config.toml
d_expert = 32
n_empty_slots = 16
router_score = "softmax"
normalize_top_k = true
routed_scale = 2.5
balance_loss = 0.00113
init_std_router = 0.00894
lr_router = 0.000894
vocab_size = 16767
optimizer = "soap_variant"
learning_rate = 0.0111
batch_tokens = 65536
train_tokens = 276200000
max_steps = 4215
Below are experts of layer 4 (counted from 0) of a mixture-of-experts language model. Rows are named router (the router's row for the expert), gate (a neuron's input weights, with its number), up (a neuron's input weights, with its number) and show model dimensions 0-191. Each number is 500 + 25 x the weight over its row's rms, rounded and kept within 0 to 999. Numbers have three digits each.
After each expert's rows: "gets" lists some tokens that make up at least twice as much of what it gets as of all text. This comes from a sample of Wikipedia text that the model never trained on. Tokens count by the router's weight.

# expert 25
router:515512501517541506486544501494513511513499532490562481486465480471505509543502500533463520496514527516471464513508510550511513501473431507509531541507519478498482475502515484506467509480473495529508487451521487542489517508473559536500520501489514455471513498487512466441441508452530481483476466503533515445473554483491507485434543509500476506480513497491488533513479529479533516506486516451491523483506513517524519506513511525521513506497525503550486475466533465528539499466472508475515512452530462512503505533514515485509475488515517496498521489493487490528493522485494455522
gate1:507505497536529501538515540467485527473488470520518473539481485502493496518520494472481503507474508465503513525494475477524507465459523547537568476478501474481492490516471531504547517537516496478506510488474481530507527471481483504477461511514568475503523493516511481517517533457525488483547473501493505493475504509516474512526458540517494507474470528541535487504499487514449524480466469476505472507523487487493506494434473469511519561490515469505438527494510481525477488519499531496435511529488503498494499510510508492537490496481507517508484515473479534510503563481523481560
up1:478520497538489500486457502515492513490468460519483498506445495515502493496478505500491502485517486497514507534501479520529539512518486515454505535460543499413501505504486495486526489472533515504485500498519501536516499507506483529508538544518487491529523432464467490463519551491487485552500472502508481493503468505547500499471518507475497528514474472505448542555466467546512460481508460499514505473498483487501466495496500497529566515467495451441496533517501515515508474518508513527479535544510516463527486479479487506507483512450494529502508496504472522532491501503513550526
gate2:467498499531480518493504493521458446494495532508483488474503532481477459495523499487523528514476514455481497506485502521522538510525507526472467498499474486474496482489545535475514461454485528476536542522504503512470543521489521491530469441486505487486515546462502483504523460499461525506456542455533487501508506473531499481509512499483529519503511496512469512460499501481471503518455501464445541452530563467505507517515472456491472467474516493495502511473470509503504499480518522485538505501509500472538525507507506503512544541472515486497472514509517514545457556470516477480
up2:475556472516494508452474470531498517497521523490532458480536498500474540490535465518475532488520521499515492465483505518478505511493535520478505506507501472564494493509483485493526509494524511522519463519508514561479518465476523521481507483505518493523556489535518513508508515528480486444421463482504499524469542487512511464477491486504536496454532527494504489487472534489525509479509472482509497490559509483530445513518465515511559530521476520502529499486472466529520537463536471513495498530449478508523471491513510484505524482480486500511478491514538502519457481471477516491
gate3:518477474472534503511514501525475532501482471457532490513503526551460528519559512460504501508518517514492483567488534532512508523462517558515519519481506455540490519516491501506470491505449500492518512518472513526511505494516509502500492499478462520572487552482516495501470483531530519488520478462490526515503525490450523519495485513508508502507498494538530470475458506533507534489468520520529484533530501522487527509472535483516527536489502506498472529521494478499539493464460510531561497487485471476455493447493506450505517500510473507504521500522526526473478543527475534493
up3:515513547471523483503495480509543484476521479524517474494475473536492507457498480521500478491500511527512542517522485439501490508516487481498481479446482501526510498486505437533485499488518539497473493496506521515465529458553500475512502519480481491508516461472532525535534526433507477537475506497493525524522524521495473531529467518458458486479509483493515505461528508460528489483487508541500481537452469499503517485488545532489515474488488498514466514533523494467516484523476504509460499516466557523532464483493485500474474497522489497497443494496546463517489486554454498509
gate4:471512499468505463459499487528515458493453522451506556498513505498495486507528481530463510489444511516493517524483528517508484522473527535491524544470502489506484484485518493486497480492537478512492509487489540519535509552516547469526487494534516514480502497520500490520505501509490498486473518508540525516518520489486494488501470514441496518539489485513501516461491534493494445535515532466518484493518525520521477501484438512528516497465538549469534498469484521486472532485509536484510467469554490466504462503533478489542471451489516470485500467556470510487523487452483504457
up4:508465502517514517468499516552519523462523550525500537538527444479482479527522462522508488480494484462492512532532475469574525486502506523532517496508496484491491495497564504495518476492474503478522485518530504534522512482472501536499518489522512485460475495511515515507514456459512527505458525511537486463454538492504502497470505511501551529520504535479486486475518497480489494542479534514515477499553502524488524449510449513457493506477520524520462502498487516525490492488502487521499473507452511527537492514545527519482491481486451508457506453483534517547491479516499470496
gets: "4", "3", "5", "6", "7", "8"

# expert 89
router:515539498515533496541549538519518507516462525488554472456468507487514525525530464520486560498535525565475483521508532528534536491490487462502525526500494467498502481497490490512505502503483485531530491495520488505485538506514520552505517559502525473463482533491519487493471503504524499495488482525522507478481521505497543469505516507480508512476536483500460499518509494504512530508489507492487546480467502517531499461523532514481542518545546513543479490488547498539515514443485530484537528478516483508496520524556518472553480468529530530495503482508479495502488496464483469533
gate0:508503493492494510479505486473508516519491518492495514494498461509512452493526473506523480443441508518498479503476481464487472518514466514493483451488476458526485448502509449504528491478531454497479513494504513493520516516471493536488462494508518481479504529549526486501514482519497533530484489537462500460506485484496521507499502455484456526457520487473479465542480512482512509480517488498548479531549465461511506531542491505480483504462483548517481546487540504499533540509518498531528521544512494478500529489481497483546532483505530448536483487483455516490564514516473481467
up0:487486503498499547565512521502485490482495497488502497513480475519481490504489496496487512518450507484505538478509529545528492544494546516500498535487447480499484502524498499510490479511503497553476469505542490529536518443479484544498518531506509497499492496494531486492528519546549486480492441495464475498467508502511469475511506536449525529490489477518489472535555483469513498515469526489527496523473499466461532490467510525508523518474530454497511439475473504521489487513564486466432479512456500490489521543514486482508514508476490504498554489499498538498489478464525498475
gate1:507498484532511525485488481483482480481475472508484507495490489523529500533502418465517483497520510535531479497507522517469484503484518537511416514461520500515498494491511465469491495532475482514489519505529491504530531482494496464527541513505518506517487523486515510519500535527499483503470517486480516503500490490455478478480461491531564528511461519511505525524460481466524476499557537476494511477540509493496541457478511531471458482442475476467535461475512463511545495481507496507494485496507513496487541504501464511483495516520587519542480474512454492503491532505519480497
up1:488517487521481499474520506554524468517547528476488513475453506504471496474484523469471493518468463541515479460494488507539514444498492485487500468503486481571488553516478503527532475462540484517519503477481517491496483471505540515512454499535477501514513478490500523458486494506496471487499532451495500511533517487471517512536522491534422502469484484512510476517500484471480514493513497517448527544476471510525505471493483522495506487512520473504486485463479489485472536530485462480479452511477486510537441478539532482529486481494480511490519531527502477520513475513505544463
gate2:501506501508473502506457463483482471518515488471491510510518507506496458481533473503489529442489486516467497496486524534526505525478511484507529453532473488529487521501545517499484506514473487544515513547542503515513494527503478474543516491505474500526519528503529478507482497503469532469492538501468511476489457487460491470476535539497448485545507500506482512458475513476502540502492534520471493494539529473509451455523528462511568513452527489522523534463452502466477524499499514522514521507488484490484514508514510495519524451479516517498470467491466498501447467499550528455
up2:456483524545480484524444494507478532514529455510518455508501512482501512511485511469496495512517475478506454507490480542487504511527487485477476554482515472465498500486461464479524508532510473479527504451471457513508538494505509494472539501530513527448481503514470509453497505510505520540487531480515465473452509450557474498481526528511501478498525479548475461523530484509484486514493473480517466501497525519476477463479496489521484483504509468496511486510524541469534482495471543538504493470519483517501509488464467485504438529466494505551547529497464472509503476487519518493
gate3:472522465500488507528492492480506478503525515510483538478456467469540565457478521520525487512526501482474530497507481451539523497545530509454471477504494525473512506513536485540528447497503495501472505506528525545479518508502457486496504492495494531509477571460509492515521455509493526518499497491498532480507496509529501481539534486486499461494497471513465514474539513506488512506426488525505462517473517484500468526482456471480464517481493478469416482493490467523472478504527489482517548486465537482488514500519532512500500518486469507522506461487524497541487484486483493487
up3:493501502457510527508515526490489438518521498487545480496437557445545484493475483457489504494460496503499465458486519516504468478528500496511456532507502492465493529486498488500508487513494489547497506508514507488495492474496500536490449511490502558503488541454514480486470517508511480483469498497471485505516518494465537457485476476540509491427500490549456494487570483523489491528498488522502452493526481476509513482485497483526497503492502484507478456498532453472493472507461493472539524484464508493491508492559522524512518492508521517526499504478472468519527483543545503493
gets: " a", " an", " his", " the", " her", " one"

# expert 21
router:489518511528496491499522491491491516510485543477531481490486479487508500515524475521497502506526511551470476537521506532521514499487466486486513522525522474490485473495500489525466523547436454504496472473526469519495548527468527516518540517496542456479494497484546481470469514472530508472479489519518528483453527481509537478436532534505483515462517495491494511519463514497514511495494539462490525473504503519529535508502559542475504512513533547532487486447526505505508539468464524445512512482494466509470505535507508471510478483510536538482511490490509466504494509484498432520
gate2:560497529548479462507515514502455480467494521535483493526492515490493484547472468485501536490471456469434499541514526513490514519533535479462513530520508533464500489507460490504502508549476458472502473481512450498523487490513488493460503462482501483493507506504509528487506479480534531526499476501497497520520498462545510469525461502503501510474493483452481480571498492548456516525497520496527475495509511487487471521519483492483477474472501490507513423522514496506481492502536512488542546522505482499488519518494505501504477577494509539494501467501509480461514466491522474502
up2:505495496486472505463485515523522454532471493461515547501484502511526520509502514502512486561493494469537523512501506490515521488491504514443459477488463469458512504481531480491553451498511571515488562503518481465475457502523491539520490521527485480510507502507452515496545492519487496498516468498521478507485427513498506530553503484479491510501462472520481529498539454494502518479479501539544498548493484503498509497506478496500528486490476532517505493461465492466495488484488465531545499532500487469491477464498461528527549477474473504500506475503464462479507469471483516489
gate3:434507462470540466506484499519519530456523474472492491522503455466519488506463460512515485529489480486466497506508522517491516493469531488515479470484511470527453490482532480545535526537464498528497485493460494539488567484549512498466490514503500525546497513502533505486483518539504453507527531498496515490483503475500519477539496548534483506480495534535503476517483469553500500506499496541485470486533537509542535471521479510498569515509482525511493497487502521466503528498473516478470544530455522528522461508503497489508517482528467520527481483499492508527507510472463495508
up3:451491471506527486500478488461481541476508464498507498450468485484491476496440485507571461488528499482489482491499526536505478508512493518515526505525515542484422554504485492509507536536468500479523501452476508510515496503547507470489540509504494489504482483511513509470484548519517465536501524543499487489516482503558473493517504519489480552471532484514457502526532491551524470488538469516470519493500492509523505512479506470503535501462455507476496506535493502495516509517463500509482550498501517530486490479495502499504494528569548501523536498492520502458537527484513512487
gate4:496483508488535545519481507489558492526533543499501541515502512489519527461508522482464491483498490500495506497505522502500486485507484490551496505512523542451483546457491508504528497512471492528466522512447535497507510491529531466496462478509520535456491508491525458501482471469479522511514509507506540528497453503504554470507485483493529486494502538541488560482531497518505516528500493527503543527514486561489444507499443502537446502512484509557512484489491434508475516488458513511495523522512493489482501488491487473477514487498517450518466537458500509499525497500468535515
up4:428487561523520557554490487516550474463499515502520540499527525529507510530515504500501508509494551537467464452530494508496508497539519506495485519493499529470538484454505511486508512508500471525492472527478476470507491509497481523499491462488460537463482512480488508502467537517498439488511508507479528455517478484498543492540558514458532472483528507527482517523514487527451492514508485446529509528528503511498527503508490520505458489529490520526501482531502481502482481506491497497503478514483510531442499516489480519529502502501508452514542531471488517470520493473469525543
gate5:500483482503566481488523536474477543481462496461470504464454491507462493507506471458518465505481524480532501487530526469514475536514520503471491492441518421502491542488511514485513508516499511478491488549529496502502542532509488514490493463477515519491502502490519520472511456513524471480544458497492488464506507503523494502493500550453457520497468542526481485499495501473512545505504564567473496535509488506489527467517527479473480483533510463481477509467486492510490534520455451500511506513462502501481485521496471504474496496537483456504515485519536488485528513498514494479
up5:545527465513493500534500498515533494508488436546478541488513511507478540503529467480470502523509478488527475461505514481515466512516485496508496535466435511490494491466475521485523470490504481517457482468515459464512492482461459468500481464486509507465515551501507487466540508486490512502510479502499481502505461509521467506567511452525531505526487454491472485500503489493516530526506450485540495517488505514465503491470484489458488521472505477514497439486475562481465556546542485480490471471506481469502512513520517512498453461494504510530508494479503477493467480515504489504
gets: "0", "5", "6", "7", "4", "3"

# expert 56
router:505523486534521522507504521504512490506485548488527482452469446490494497558522541532497520495523490535488470523523520546525509506486460483439521502516510461472498490484522484497473509472500481546547483482525465504496525515485527529543532523510523494466478510488526483483469511507533521423488494518525552439495533491523532481436490515479500485469508488522496517507477513482497513466494521486475510481502508518564526490518533508494493513505506537510493473469548470510548561475500510476531505468504504524469531535505488488515475473473483515489536488479499493509493524492505478501
gate2:552525532472507477508529520492506455513513511492496536468512474455490495526497473482503538478466493526513482480495456517488472519505491483522509516506482527471487515484474438515510508501473510475529516515485500493531533525471503522452493504537495527510527498486538518487540487551493525480487517502541511445494484524527502525545497473538483517489491455467486464486516517516525484517458484507485477481452429481531505461573468452523497513502496497492521475520483509485475508457477462464505502516492495519544487530505487533517491517484480501489541480527468524504464497446491487471
up2:552512460504486495465508478529487517527455501512519508518498455512473508469492480487476517513506506523500476481499517521478503532516501487507458491470520480515527498534508539459513507518554517515564452491477457535501536541506499488517460516509487442475497492500466491461545479537469439501512479510508506483499492518470487534488477499436458511484483494460511491564516513484469488484498508549465467449506516442482549477516488522515507478509525507476486499510512479454517506474526503511470454504507526542499469518485498519513498486514502515485535535498492512499515519461494473504
gate3:483514513515507480488488505506543474531474502548485497503529507514509499483492513521488490479507560551500509459530489489527508469435524526478513506488456503479477540502502545429523512466527514512527494480485472499445497509486476500541526511504513538467534485466500464536504487539517512521482544486533483449515521489462522501486482477500508484537500498502579513501477487524504465474490500479487534495483474470515479461485507518506519462510495475494523518508537499520459474513499486495523526472492496513564493508494493470541493478450464495462519545469506517543511475497504529510
up3:523453473530450510522522569461517486516485481477472502473516514505489463520494531530447543495478486485508494509514463502465483466515513498476529467510494525508483471474502492524514502538491489542436499474439502462465475494498521520486542468482482495513468492506509527490479523462475507488521530525476510526524492490510498541523458470494476503481509527490464528510490490469485532551446496488527491512507496509543506513473479500491498529542480467540500528494506497487528529486471503509469512539477527474447511493498530491497477519520522493467526471494470493496490519503420478518
gate4:502506509525514505533511535531538479535475507501526551463493530521504468492485524547505488544498490525524467480508509504536514500523508487500517489493510486457459500519535526484496480512483493517533527492534507500523485537526519506529510514458489514490524509504547492494492503546528581484562493486534510486486500469524495508492462520510484501507496475503493526517458487502491459493482521465488526544505487516509504499502507478491457496487489529473470497487497481466506546465517468484546510462514537507510542552570488507485524471468521510491519471457459543537539524492453531508
up4:507504510482493564489512483528503520522487511512478497535494500470513539546492485475486473524483477490526473499498494518515490486450544413502488477524481513487475540506446473493518526477471494502450516520504525502522566485508493501520527494480501481536505443477513505472506460546511489486481539500504507524480500523508480488506537575520492509510485477502514460498457446474525483519482510483527476506479436501487537503467518490516501517504481516504511490490476488503506456540482488482463525491549442492492529535476517483504461499499520530500514495525538511493517472505500515456
gate5:508500512547460511518490552489523482462538487478488491485517485485511496504527524523508492539481487493515467479533468510452532510511515504508557488509472489516479467490486499539468485488494512540461525511526483478474537453495515492498473523505506545478475463507490498491500503492518485463538477468525524480493528471481486497495473478539515480471479515498534499476532505488483534482503548483520486512488487533553507500487516565465530547520490566501528492503530503471495523516496490496471529562460463492493492499524462510503511520511532478435507492476491547509503488550459498464
up5:497501532548520524483455534517494466494513500486538518427515475509512515501504518493491480529519478489497496477482492534472547508491457509480473475506521506476496496516474496490513527527542485516463527510549510459433508505517459482540534495481535539508496502514453474487510495507527540498473486466478527529520535466528498473470476476506533479503477467518513450508515516486502487493473520540497477554478473516459552489526532497507478501480470535493547529522501513466504535466529493467479495501497473528515526530504458476518500511481540473498512456451492532505497491517492500496
gets: "7", "6", "3", "4", "5", "8"

# expert 80
router:491513472540505491531506500507500488495487497489543500511484506489530495537546498489462480494505487509512451537539515529513533469478482493472502533547510484500501491509552467506486520482502494504536494482530451505469535542480514528520561545490535489507507525459500475444451502458544501488479478497546529469488497487478509477483515547458491504487542494488478502506476505473537514453467512478476516474477518513510525480473509532508487480529541536534450490464512468511538544482481513462530491500524510556464512511514515501508466495517502515461521492469507495523474525479489472513
gate0:527473523506495530493490535461491460545516550530550527508543473515510461543496507548497516521495497467460484519515538513512502469465490502491453499522481488512488480514484447483527523466518505463505464533490497518506507520504482467524493542515506521500505546538500477510496513513503528492519504515497538474491466489499552492525516538520438480546480498516456541526533467505528466513471544511525536543489504505491468468466511460495454486514527501502520506495453500508501527489492506467569479484527467544478495528521486511476512470516514480493488515489479523503496515522499515523
up0:473481493500495531520487491499487500462503514478483518516482496471503475502459448523508489487482489489492468522494532484509487546512493524492471485437542508494527489467486499548508489473496492471490504513498505532463543516488521482446470475486503508510517518531457509483501469492486512448458495525498494500522480476481513534446477483506497583493500506516492507486499510501512480483488495498534475490503487516501485469436522536551461475456512446525483460533551505534495507529466519503497482539522520459516536495507493520510497503552531505554453505528493501476480541484467505465
gate1:534528504515499489495473561469473499519473492520558497514469529536465491529516494469540454517489529491445496503490516483484461477480483507545526503491542480536539496509552494473531504489530518530517526499468477520532520491479508514465461480465506467489501482527489496507466482480517477512541437517487501524494477492488508535453523449465516508493510499460485510513505478492492518457491498471514484512487526500501534489488484500474475483479528519538470535480474455498515499516573518484513537538505499549480489483539534532520502545514519499493496482498477479520469529527485516499
up1:509515522485554454517504516521461527487486479472518518505526503499464505496488492554530478506505568513551519508513495472513485501478524505527522483530497554468482554543472528502481485513557532533498481500480471519498505536528505505498492510478435492482492500545565483522508509506486507489527482490480528522487474531500510512452463497467476541455499485518493502526511483528547475495544451545496496506513478539503493517499532508446464485506466506485523514499490485487524541519468474481486509508535475505490529477506511483486508535469473487483473507522489506499508524523488562515
gate2:513504463510470519520484485445474537524506469467517529516465540488510507484493515496465501505503547488487470534466552472480507491478538487481482517496465508522510550500513491503492496545492504477491534511510492484525505499483485498486478466487496490490470502447535535480499507487446485509452472477510523503534502440501474517523561509524531514517499498547500488462523474483462469472457512545511490486535497488520467514525510547529468477474490504506467500488491459502509504526495450488490499500506495522531519499477549479530513515518500450496471530454492510535500511553455468537
up2:474490499470504524532531479519508524475514495502458471513498562488523506493512444460458461500520519558524486517510490478509526501448516456505485468554504505486502505540523479542510514480477480468473501532524486503520516490471479512501467483523491504517458501472511519493532535471491492472483492445486458508491545497495485503530499563517529518526490469486478472540473535468481487525475483520480498489519494480482498467497462542488475445539491522491500457488458493511517501521506501549499524463468504516456516517551539543495481508516535494492502480502485516510523481518481470497
gate3:467447496519486491519428509523509475471526482504497541490451512508473490515510477503484477476486466509534436552521466530535517487495443487502507490516476488493458491534532466478471508470506484460497493521492515484514507466496505516520528527452502477468474539495526463508530517467492503462516520502486493477507496543468498558473500501478497516535490493502467518477505503468485475528478502516491502438496512505502479513499529487510462463483515509489489519473548459530507497478500459522559470502532527534470489518537493534516485518506469506436515534485525474510510508522507490495
up3:488491529519521503509528513517476454481487469573527526480479521502537546515509475487450487528509508480492445489499493472511533487510506477505475491513472536493500482509498500532534534504508505478492496526523490515493470484567487494480474505514521548495538532521531498474480514535491514498571520473526502522478471514447490489518557512513522486514481483532525479462481475474511498470513483485505490525519503499496518488524502487481481509504437476451437490495518485442527536534475528503475517484469506519486481548510464473496459517489530501474530498475527531483472500523495535509
gets: " South", " North", " West", " East", " north", " south"

# expert 48
router:513518468552498511497513516498507501502481540452526486494481462518526472505522505516490523491525533554500495520551540516547526486497488502452504513514512453463476468458502490517494516516448492516543499493540447512490521531484534534522539528491510461466501535465537493470460489475527519477495502497512513484480503504506527482439520514468487517452499509496469516527462513501491534465491522480472521502490526515521529493528540536502506504529543536531488491461546491509502524455497518493523499478515494506461531523520491497511500474491495531448509486492493452514495537480487467539
gate1:520536515521500502506488492450488485519556527463475484553489473501517518514507461481494461495497466425504468515511503523486519488501503493487489495478516491479442511549497472508518512509507496512528512508494484459475465458510491532469504489493457481440414486520480535502499498474426530476505471512486486438444530528524494513519507489509496492470459505540507509495510511497480501506507504522516505508510500513493483490519469518515468518491505489491511492490539487499492521497447463540495529461487450547527519523484500547493516473504489511509475510513492487500563533491488490488
up1:479504497561517445515471483558495532505547506508518530509464482480480473539492544509494500471500480479486542465489523511505492489496479527528511506491479533589512481539493490491490469493532551531496527477496546512444501486522504492490491506521468461469475500518508465488489504487472529514486513503526522526498502478506492512460437478497492515515552513484500535419494491465520488497504478469490486476532523480513478504522453506483505514488486494516486521499520462481561535486480506518470479482515488519516483447493490488461470511515494488496482450486500491513533521522485518508
gate2:569539540516470483492457487511501524488467534448476462466505461493512519560513557549464501482558515508495486507502521487485525484544503499508466466480510467466487568500492503532478490485494514522499511497494509506504501505531512509499475501509502473477464492508514536506512507473532463534468532492525527523541498484463486484477461475486488515453461498456456524515491484485496489539461506526483525492514499518475483507506519546490509525522487499493496581482526446498523540487510492503513545468499528528485500478500504543499507491510479505489514515490494524466502477504512471482
up2:501499501521535485501514481479502493502527461542524520534490528466494464484508491512490512527483470565477489498518487490486535497491504497547576490532509521473464475511476501448519507461501526515508489516537502561522487472496527513506455505562515490507534487440506494492489521507523519497486459485478490496516488502458512482551509523490464510525509505513537492520510490500510550529551513483483512526483512524487441510507519457483515534512502531514484458475505528537488464461516516489478496525539494524530479527505529446495474470511503517466509510490496477514489525484540554530
gate3:473511472520508506490501497521500483544472552499463486458511513494545444441487518504507496513492521526488538508522519485572547508507537468496487470500512440463483514462536448487508506518448509472560492517518478501533497492504463515516532491506462489498515512520532508513491492516494507515481547478504497507505457480522524453487518552480507497495484537477491516541439448514516515460467482507487499506460501507492479523519519535500504520502506507499525489493499479491497508461522493505540517494517498490501531529521476514514533477499463466477503480514481434531515487509515485550
up3:523549521509496514480494529554531488464499498474490416489530483527493500488478484564462508484523467504519524487486503541520522489531463535514486473541506497505500529488517506488499471530480496520488478483523489564536485503499488460514497509511474456525449483451495519495453526469500462452477530479532498504493510503476516490483497497487497514536485501509486499553458506507524512481506464489467512509520468491491539468472531516455522511492490491498502511519545476527504520512490446489502555472539495517530533491507461473503543521511483493457458478496491508461497495480484491483
gate4:480521513520532494521528509527492484551502494485504477458531538531515507510517488524543529528459467518484496528483527508557532507519484530473520484515491451495454465490452493455498529468481488479509557493513495508501525474525520520500506524501488525528503518511508515511479516488540481465484515528534445488473529503492489481535497509528525552503487487487476506484483466460487483513495453523498486510508478502463490468522525472490492562488521536528459519499548490521503537478484548492535563494513516477466550522534485462518507475513520496478506506528510456472494504498506532484
up4:530524498520477463473550481451506501504526520460508520494526486521454474523519495491483519477512474539494507481500532482478502473503539526528512499495490516505458526507500498541471480496508503524469505482483491492472485511502495466493530484517502458482496467491563467514511460528484511547469532499474504502505483503490452495464457509468494514491494475458524521526511548522488506516470540484476495482517484506550503489447496488473518460510495512553551556449486578485499493507496506521508530516539453565503497492493482515450510481522472527494474503492489483505523527514497505478
gets: "5", "4", "0", "8", "6", "3"

# expert 115
router:504516478520509478510525519496510468499496543474509497488481496509529502494512534520458516458523485519489499533527531520527498493480488494478520499507521496525443480503497471496441528511454488494532464473540442513441528475474525516514527502494517482439495511446498493490478485467503479495446469483519555494496512512504523464491537514495496495467500474508482520522469508495483545470495518475469505444499510534526519473484527521525514509521506533540506491488524484514537501493442494458553525488498500541478506533525518500575473473481495523490495510492465484511450517484478479511
gate0:498508525548480531471491494507473526467508495518511507496479490502502567512507469505474452512495505532506484485520525524474467501505441470525476521503500508472487487510521490463490499525509488456491507536478490485482502465465504454518528473522450508443563526537497499470489521474475487511532471551502469475491523509524483511492506475493521464511504541514525471530506535473522489516499516524484519497465475522469511522507540474456515499473493500574450540499519535485538510502503501521489489520480497535501503472474424499509502490501495531496501492501472526468523452507487447489
up0:449475483473480484518554452489492532463479532495518501437555494516472486476517490492513485507497523489474476502501502491478507488535534507510565513515508535421519543519487504508502522490500508507552496504485515458471531485464473517489526494492532465510515510474492498523504542467520497472480526493531523469480518487498485489492513509501507518511504486483503497475535523522540525487515498483520515473456519517488482486494534492518501455519531506494574519545477476456551486491521527544483485481517482478483508516497479470524468496521479513521521518569516473475508529463502508536
gate1:471476455523505532508503517466503479522513500476484448486532501486484471433477480502513481538521516477514505516507479461508559515552495465487503479514484495501439516504503516476505498516498522501506526515528517535430499476464523493476513510529519491485498494506479477448491528478517502523482489469497464487475518502532491535478491509507464483514520496474487474479511488484490525468516529478523535493518570512462505463472480486501467528507532472453500528544490497478511496502472540495485489471544488509520516471521516549498536469457490499504432490532542457510528503507516467501
up1:475469498530522464502467499476484522534507528539525527548539509488480458536509513527498462513534504525515500492518522516512457475533483503518533523465477529519518454533487492557489514457491478479500471522477502477498520506546501495479503494495496484512487480482509535457480536498518491515521524486530515490490475484456513514505489489528540475524490483494494476487513512452532475448480527467503511517504488493492486514485496486467490466564498549459516516520526520501545494492524522505526510537478520450481519531436512490476533505567508513458495513512485512500468496459554516490
gate2:464492531496494490482509544549486492491508509494546485510493514486525500501512512528450527535485485483492497519533486489509515538489526507518523461508485510506506513472518538553504502486539508448508487473499499461464506495483535503470524489485484491500471531469487499455469510513453434543464463493493563450518480459498503461552484516544501485553476476518518501484492483533520511507528510492473507516528443501488500520514503455513501486493489470505485474473469490476527541520478478509538521511472466507466485505537507537512466489492490549475504519463491497490510482500480515434
up2:522473466514512494507445514458558504485448522462523521513541500487493481483492460510512521510482490506477510498479504540520472495551467504509473548490525480502500539504508533536519537532457519522532475501498476531508522521502489490521498483490512512494462462485481498502533508482528511520491494446510457566468495476501530497477483461486496497453536510469518514528513563533489496486513508475481509502548528483470528481479523465513502493488519474477453508521494498528494461502539544486474518460534492493548520512478478477548494481493500481530471517509475487491468513497538477539
gate3:482493468489473508538505528513511448502490519463488540523539486513507512519506452524522515487534502521518517468514496495481538501485506497538503512478475536523500551469476504478464436478471530515508517506527457499499506489514480487502502491527508463439464501500482462501504507452504492507479533463475523462471502519500506491498477492465520474491473509456453505483459526475483496502548477452492511518542484497531488449491527503565516528484486520491523508506502488496482541509522525483477507559540487524501475482516474494507563515501504520531475530521506514501486492478422486485
up3:499491510478498500491522484455513458491482544503524488501480493522465474491492500511446541526496484510525516526509466515461510533503486503525482519495519470519512484487497496449540526536509475493471521522450448521487479474468509521440504502501544491476498538544470528496473463519504480513514492514507463493492529496509516484504468496540502512531519520535528527490536507478560485532512497511445509479525511508505481544449482476498538508549501466485550471508467472476479505498502548488530524516524515521536467492516531496502483474490476539500575500521491504475470512498478527531
gets: "p", "c", "b", "f", "ic", "w"

# expert 60
router:507530497516522466527529500484503530533486523479520501437467491477522516530510486515481533486551534539483483546537518544521536479471485465505515510499548490480500486486495498561462504514493483515546472491509479539493514516500518524489514551484539492499470516468533463486479537500527488501478475490528529465493491481489531475464538518466493516492533464519490522539495532499531500455491505471431537468460499551516518476500515520511509548511527513527469489461533512517512519486468526497535516493516505512483515514530514483519492489506510515474521460469487471507467491498484456517
gate3:492460480477509509513491508456489534471475490492499482553496536490490539505500471517493530511515514470461432463499523524469507485454502470527504506537510461512466501490468464480572482546496536533475500496469535555483491467518506546528516528493506461532491537483505519503464499494512483488486501505478480493474551498508494537516458511536510490530531524524525493493500479549438523471481483543502519517526522491504510478471505478529514474508525508487474499493532459512464496476519499471482505508453477503498490503515498490558514537507476535495472495532495499498465524524470491523
up3:463489497509502507505503448501488482503552490505551499484464462520536470495550519431513517464491516475526524512477523459512492535520512483470529487464526526552527504490496468530497516446493527459497509475503488503563532511513500505496532497471498484507501513497518547512464498465493460489487536496533491490503537510506504476511532509495489482514472546457498501477473503481529513546524549471520500467513503460484483491541496561525511480467492505493489508504536527519494476487472524525475473525500556469481490507539465480466503534463525505535518533501487531504515506500466496498
gate4:509488507470477501521467518518535499525498504508512504510475502489503471522489493565542483507500498548500475538538521510496506483547491482485491536502463490516517571514522495471529525486510523478532534503542495478516487448546512528517488460545544542482467539507507492505470480488525491520508521496539497481490497503534497504516477544477520479514493529525499433540493467507469479506509513459549499560488490493458511542493508529495483481529485496518487508457506477477507513514500512502525571477487466525493527472546501481457507456517507489513514523507518465456488478480494489494
up4:497530471485509528490479472472508500485507513476497510517472497485520482552454541507450534539511489509490507534525520500512525481540488483452487492532481525482472512521508500503481480495536535529515516510466463532500559504480433455489500506499499480483486552470468513494512508505520522546539474491502503472462497492515492537493511519512478515534500462503500521460489475519511518540464517489479447522531491502537467493502492462506525507500472489472484535438503462526504455522526511515526446466521529502511528513464525505459497484502477546482478456488548489485480480473496496497
gate5:520511545474473505471499458502531493531456493521522524542550473506490526481491498507448490539519525551513484493511530455560463470555503466502467500505529468478537503534481477505497473528497510522525486482460486496526534530544489491503543497519479523510497486478487501493514486528507517501514504512490514510471465518487474550528491557495518514534463463502472467484463484500522479456541468517482495508478476508491545435476496531518463501469521500513465474487514487511459499520521532515505468523506463528459507517487513479516484466485511511490488473512509499493491475442514499510
up5:512558491509442523505536493544426500526522526515480492500490504505479456503493452514499529495488496474518504549480462532454517511479500465498562506503470466542496500515520445500482501495486501463470482509522500517508465470501512486507469492502500506452529521528482497526500540455487492494473503472502485460481511486513495443480467497479484499519457476525525483504505525542520507521479502522499511485486517489516465497527507498493563484518530513500495488468455497515508534450470481503521497480508525513549516524511477517500471516492507500533503533543500505486570554497533484506
gate6:498469532463531511509490558478531487486503452528523489521535496504537519471509517480499501549533482525511511500514501496503508541515479471452486530497480508492499493469518499523504508477469509556552520527485485507477523551457498497497514509533446460497488532512511461508504481522486519503499510557518512529522511545521503479505485489520479491495505558484495493482493489473466511519484530509566508558510502490522525510550482478495501539509477492498519528460475444465517472503533526502509495498495521499479532504508501497465507452561480481539521523505476463514503466522486489555
up6:512532501490501533523517523523504502515478485521463518507476504512521518489495487494527541499462537473514438467461501518446510489495570485480483478514502517528503525481484468479492498498483477521486497503532465494531500521546522519478489547500504568496496491498464514500487470448532499504528545464506458486503558551488507495488506488525511493492440522480501465517528448492437529474512487479503491483528494499524469485477483517535535498494498479527492483495520515502466525459485495474493545531484547485480549454475499473485504522523519504499517488531498477525542518518514465501
gets: " a", " the", " an", " A", " The", "A"